Below are experts of layer 7 (counted from 0) of a mixture-of-experts language model. Rows are named router (the router's row for the expert) and show model dimensions 80-159. Each number is 128 + 24 x the weight over its row's rms, rounded and kept within 0 to 255. Numbers have three digits each.
After each expert's rows: "mostly gets" lists some tokens that are sent to it at least half of the time. This comes from a sample of Wikipedia text that the model never trained on.

# expert 38
router:159138085136099155160109107126153152118138145101097080112174131135137118145125128172099180127117170162101126161148128151098160138147112153153186107168116096125163120115130130120135144153171127167146174130135113125108147116184132117122137107
mostly gets: " He also", " wrote", " was born", " announced", " was appointed", " He played"

# expert 78
router:141097138110162185085169122134081142143123114146157141155153145129148177107131119127139153094123087088115117113168139133106107164116144105179152141089098137128146109122123133201119119141154117124130077134109119161180142076134146114114118086
mostly gets: " Be", " Se", " se", "He", " pe", " me"

# expert 34
router:111136116097110135128111122090179130142096136088135096131134162113136065085114128137159094181125092098141200095146175131111139119088091123143096154139130104099117145124143166126156126105093131158116129165136104093113130158155126111108115131
mostly gets: ")", "\"", "}", "\",", "]", ") and"

# expert 40
router:082118120172122085077137152105146161166099147125100138156127131124141148081097170135162106128130131102114139107107101163132123128122103183129111131152132152148115125133128134185132105146105146138102165143084139160098122137109105167097098115
mostly gets: "ience", "imate", "itive", "gle", "ection", "in'"

# expert 55
router:110140133126081161136124081142107109152148137127134133110116137153143107186153132116071159143119129159125126158101137138150129128167153161151156111086125118155144137094083075119145125133111119137130170180143090129109128110114145144118078115
mostly gets: " new", " local", " military", " social", " modern", " a new"

# expert 61
router:139107120129162092141129159124151136176138162143146100157141145140131133164142179131153112139147134099092122113145103144111111128113166111180119151088082083127111148162153106117142159118130097103143157102105129132151128101159133105101105120
mostly gets: "apoel", "rishna", "amilton", "amma", "enya", "unter"

# expert 47
router:112141141116100126076121087111098146118147136156176156094148109145144103108137150145082145126163124159134130164107169107164125116124159161160154140140137159127125126076132126112140129114121152158137152174109113069115134110082112140136138101
mostly gets: " metres", "-year-old", " m freestyle", " kg", "-year", " km/h"

# expert 45
router:137087132179136118112108154110128105163146132130122144104133145133133109145169111093159113115118118175111159142117104143135128128152152117122122099132111110122153154119124106092113148167155158108142114100112097114110134144151119168143152164
mostly gets: " neuro", "ogen", "icro", "ograph", " aut", " psych"

# expert 22
router:111174127113096111136132123149131115143115144103165150121117103160080156120160117125090067142132155138104124090144147125180089136126102123109107131148113137115142164159117166097144159116111134150127116154136122128107108100171145092130133145
mostly gets: " | MF", "- \"", "  -", "- Succeeded by:", " | DF", "|  |"

# expert 42
router:133146148116167150124121137116121162139123140095134134144103133119137096142105143149126162100130108085123106156147146121135125106116142113127156135158144117153101145172123114140139164078163111132147146122142094140169103095112154121115085131
mostly gets: " Al", " al", " | Al", "Al", " El", ", Al"

# expert 66
router:153119149142166143113125114091155135103110180113149111118128094143129167099137133174090158127096147138109110125141118116129161148152104117149121172150117090127105119123130185104152114117109158164147105134094112082097139137128128117160112118
mostly gets: "- Binomial name:", "\n", "\n\n", "| February ", "- Binomial name", " led the"

# expert 4
router:101146103131144134170115087112169126091071151113145119124103120140105146120134161134147118108162128103190152156109118101135167130130083111126135143109108144120108120183164151112105136134109125143145097099119150111080135176124145103123163154
mostly gets: " (", "°N ", " to ", " / (", "a | ", "\" | "

# expert 19
router:125082124174143100112148124111135139121132160120100090143159117107112123121097123148105121094143131113119113133118090125146190129110127132116106123150157108130131121152145129128110139135142129137090085132100135155123083152144122130090112149
mostly gets: "gh", "erbaij", "ð", "ğ", "raq", "ah"

# expert 54
router:100165125094085124124120148170168157136114113107141142110120113173108123136148093164112107125132092117124104088142131149159138109143119146141145155102127118121129138137109099104166132137101133131123133172144089125128092150151141123154116126
mostly gets: " | Best", " | \"The", "- \"The", "The", ": \"The", " \"The"

# expert 71
router:164071134138120148103119126128183133101105137145125138150141110139089172104188099170093164134121137126125089110127144106146153130104133148139127123120164107101138178162087144137123130134091112135126161181119103103137153108107116159104118105
mostly gets: " were", " had", " was", " have", " are", " has"

# expert 67
router:111143145105101157146093123174094117140118119124146139162104140117129142112083115092099122113133144109127112165116157125177128117150144161105115144058113143156131113164129171124170057110113141122144129150145126172107139131122127081157118108
mostly gets: " South", " East", " North", " north", " Central", " east"

# expert 50
router:100109109131096133115102129149117158134122174107140155095124112142119101105142145127151157105101088121148083119176126083184101128124125154120122144141142129097104106060125159119100103101131144145121145147098093145104130155126159132121125154
mostly gets: "|", "  -", "| The", " | MF", "| Silver", "- \""

# expert 49
router:106121098118136155157074066147116101156133143148128121142143115124101125099121111125135080135167122129164145138164120141166132129103118117099155100137113106124103129124092197152122136126116126172129125146130098152120111162157118101082098073
mostly gets: ", and", "s,", " and", "s and", "er,", ") and"

# expert 13
router:170112166061111155184101139167136139125132114158136128126143127119073141128124130122076116094143121124154118113129152147100069118122133114120142163072149161135120119118114120077148089156115151150129146122131108055111126105128127142129098129
mostly gets: " near the", " is located", " nearby", " along the", " located in", "- Area: "

# expert 11
router:117139146134112103130139157118167122112096121164105139149113108122117113103139134131140121114107152104142147141084102145101150104100105088088109102164138154083131136137134167150137133123142134100110152114094177133142105151129136163191150135
mostly gets: "ić", "ington", "ș", "berg", "sson", "owski"

# expert 3
router:153106142113148117118158151130124148166145109143102132130141144109170117131121111156146126099115114109139120111125087115148195134126189118150173120111094092159153145149118132146085122114131114126135118103141145116155100085144153133159124102
mostly gets: "at", "av", "od", "lad", "anc", "ag"

# expert 64
router:140118122146146126177135122093076129136114094108142070111111099125099134157102163120165103153134123181138118152145147110140145163113117140131128139128116096098109075099117133119137086150113070140073111165160086153124152117135125127128092081
mostly gets: "\n", "- Phylum: Arthropoda", "- Class: Insecta", ": Right", " Location within", "\n\n"

# expert 2
router:139160133095144126105085149125092097119127105154116143074112122072167100105120129122132131108138110144161156117136143089136106145091092165100135098160103129142150147117083111106117123080125113103126142116135157107157192080147141131149190109
mostly gets: "duc", "ener", " equ", "rec", "imit", "ific"

# expert 36
router:124162120138104142118125135125152169133151134104081126144195118137081103126155173103087141116168148105121115166145090151120125134140097157109127154104116116121107098118115111100136094137120117132142138143111139099129106164125137146170068112
mostly gets: "===", "==", " ==", " ===", "====", "In "

# expert 68
router:117157146116120172105145159103138143109158105117120102164117068097098087112122117153145113146108093143137162099146138124122106136099104171117118150071166121163122107074149128127135106160110148125155108144119126160121146144140138111129134151
mostly gets: ".", "s.", ").", "°", "\".", "es."

# expert 33
router:154091099099173172090127107122106144127139159125176114110112078112164091146112127161141117123101105097155083123142154118151136132133079120159165112145146141137113113134104118139163117105113132085140123128123150150131178097132121063141132145
mostly gets: "_{", "A-", "AN", "CC", "AC", "D-"

# expert 58
router:107151119140115121120157111178107123128092132119169120099090119166107147163122130137118153118147132124095111135163135124153144109127113145116169112125087146129137128137087089116167131138124132132114124153112097114098108081123109124092146130
mostly gets: " | USA", " | MF", " Chevrolet | ", "| Best", " ISBN ", "' (pen."

# expert 52
router:150110145134161137136137111121104131140169158142069160127159140140153127114138090095131160114136131134115136112120128140142149132134089126117118120098101107129101169104126112109119170107132097099105072048110171161107144167095068106103123128
mostly gets: " Circ", "asc", "irc", "ust", "usp", "stitut"

# expert 31
router:149099150156111126157136119123104104130147151121094190116171177113163160116114117095082148081104090140079124108124165101140146163097091186137143112104092130122119168131115095151117153122122094122110086156133129190144144143173104123100146082
mostly gets: "lear", "eather", "ream", "xt", "fore", "rowd"

# expert 65
router:112145146103124150098099090148142082162100111142153126115117102160133099131161143164066155142104128123125142115136117124165108107156160123141120170110135101144117159146131100150113125097159135128160171175152095114120108121129139116148125099
mostly gets: " These", " that the", " these", " of these", " players", " The film"

# expert 30
router:144135169132132115146137165102118144076146120121181117105126112155126160182092111162122133145107153139117134142135084139111115140136165144135150132119164116118121117131139180099137130152137120132137080107127116167143121166123108119135137115
mostly gets: "0", "48", "33", "73", "51", "53"

# expert 76
router:132116136103126107146159131121169153142131114103143115128082084123142100142134078119134097158104143100130134110106162148146152102148110140111145147141113149130128156164128132103137117100125160127105124137107089109121089155108108087148147156
mostly gets: " Racing |", " Stadium | ", "}\\", " Elementary School", " Motorsports |", " International Airport"

# expert 72
router:105134139154131124133158137121095177133106102100113096149090121107130109125115126128170096126108140118159138151152102108118113085122067134079150124153150128141129111099139110114107157154149136151132133150122110142132097118147119065143150137
mostly gets: "'s", " his", " her", " their", " its", " it"

# expert 69
router:150150115127108148127107194111154123113108099136145156104078177143127121149113088075164128113111120095118095167124140140144094131167134098149133125139145151157134131167163146143129143150126146141112137104092133160144159087168133099105118140
mostly gets: " E", " I", " O", " U", " | E", " | A"

# expert 51
router:128094155096149139128136094138162137141093125112121135152092148112170109170147160117136132145116099089111120127137146145147130119150123147131122113136117153101133147141148075116134146082136145128127136139141110112116109134110119128132127130
mostly gets: " Circ", " pot", "mathbf{", " Vol.", " Category", " cod"

# expert 29
router:107104136102122094120135128116087104167157127104120094136115107100110077155116106099134127144100146136117093148103149131121141108140129138122125103187116175128097128114120129149087112129156143108097156134133158106119090101115109128158130115
mostly gets: " New York", " London", " California", " Texas", " Los Angeles", " Chicago"

# expert 27
router:113152164120099113137124180121115131143094106131123102140091099109111091157118122120148124113129124145133157149145122138109125159125096169158101181086100145135107115127154151114128098110119154127140135145103076112130089097151150147181168101
mostly gets: " |  |", "% |", " |  |  |", " |", "\" |", "a |"

# expert 17
router:112108125129166104122145156132172122148141139116103108130136077113152123112172171141119129139111161098122125112085110137083125110118122103153104092136101143139173144147125130145088134119164139122162139138104175134174117119131183177161115077
mostly gets: "ington", "worth", "leton", "ford", "stein", "owski"

# expert 75
router:127162137087114079113123101146167136123109145149125094119133124130085148149148101155101119144111131151118110115123073126095109113135124142107121154085088122116115128110171088085138123113116154152162148157147089155096116145097122167152069138
mostly gets: " provides", " to help", " provide", " provided", " allows", " that are"

# expert 39
router:158064173102135165095153083141088150130132091105136131162126145120085101123115170096110110119168113144152177114145191120105085133109104158127121101142142125123129112164117111098121108160128167141149115105121094136163094143119101105133144155
mostly gets: "In ", " (aged ", " In ", " early ", " late ", "ed in "

# expert 46
router:115124107107096124156126104152050123103094102131160113144135168164095119144154110134158092119140109093183137117141163128144099158096121088114155083130106078147122139102150096153153131160159135106134125114107130124117117125121097123095127144
mostly gets: ", B", ", R", " w", ", N", ", S", " of S"

# expert 26
router:166104171130121117159142124149163103111132114132115126087146145125132105131092128098089112135173120126128183096094128142154148125117135123130103125135135149123183142153155115102106121140122148103131153131115115064128108128127123120192152120
mostly gets: "ensis", "idae", "inae", "opter", " beetle", "ophyll"

# expert 60
router:140110096142149116081131116107166104123144171178112080107121092118138106164104124129139137120125135081126146143146108125113118130160136110143065131163152100139127088148151106133118119167138137111119118114119122145130095137094152150149135172
mostly gets: " Bh", " Singh", " Shah", " Khan", "agar", "ullah"

# expert 43
router:102147115093087102152140122123106106078100125143095106144081176144106148123102110119131122136104096156149138160131143098102082102151115125108138071100093100184112082145174164133127153153166112107121179126153126114136128157137132125146100134
mostly gets: " V", " over", " w", " v", " up", " under"

# expert 70
router:109149157097105087111145162133145146159168101116140147133130145156082089150116087106133098142123140146118119133084093145134093156155147136117112092175161158133144105130132145146202123148091123149105134090135134131156115130127133159126156182
mostly gets: ") was an American", ") is an American", "American", "Studio album by", " footballer who", "- Country: United States"

# expert 12
router:109144159142116115084118139113099119101143105131103139109149141136152170120123132184147126108113162101113113089138124150154151124128154134135092103126109094119147123131162128121099145120085085118079165149159110141131135120146130111134116114
mostly gets: "ed", "ated", "ating", "ing", "ored", "ured"

# expert 28
router:127140115149147149120153101109072151153147080130124138146133142111142106120156146103131179123124164134089130168118101129076127131156157132142169095119129153146130168151129155142103128123136139086152100139134168113133160092088132108088148088
mostly gets: " Chris", " Chicago", " Tom", "- John", " Sam", " Steve"

# expert 63
router:125140137182148152117141133129157119109148158100099125196160155132154168105123109123137080146156130157121109124103136108159158186130088160167115142080120111077119140098105121119131159106145142125077164154180113108111118131131129114104088137
mostly gets: " when", " while", " until", " so", " where", " it."

# expert 23
router:139103097129122169114080122146116128126109141110123109131130150110132108114155134131137131151133176129126121154119101074122135144119110124087096173140119113110123144136137112140115123129133169149100135116148135132144124116127117112120173147
mostly gets: "andidate | Votes |", "|---|---|---|---|---|", " % |", "| Year", " or older.", "| Pos | Team"

# expert 32
router:122112105171119092112097148128092119109128161148098147096102100102116142112118101136139122164093169127131186091133145154114103103113154126156091134136170160105123119096112147187092146147114112067127137146149121141137185115137149129177110155
mostly gets: "back", "-off", "fit", "load", "-up", "board"

# expert 15
router:100171103119095147117110149128130120115090095129144120139185191113108137106137115152140150111122160170156126141130095134099102127131151151113117123115158085131126130130135161128094145158126109134145136146162121091133091098176147126098120098
mostly gets: " at the", " for his", " by the", " on a", " into the", " for a"

# expert 77
router:120104121118103109113131099109123166125091114148087124136104097089113089134114161132083141144113170132098142140130172153083087084155139123111118123162131169126113119132168168146112114151144133126135143137109114128112079153146135123144147137
mostly gets: " Records", " Cemetery", " Center", " Hospital", " Station", " Line"

# expert 56
router:110105187116134121133142127160153100092106150081127084138145111125127141091168113124105110132079108118121106104163111149134172121122175148123126149113153146154107073122102165133140171128096145157156119164144119109129078126115137113127120110
mostly gets: " –", " -", " came", " —", "ing.", "es."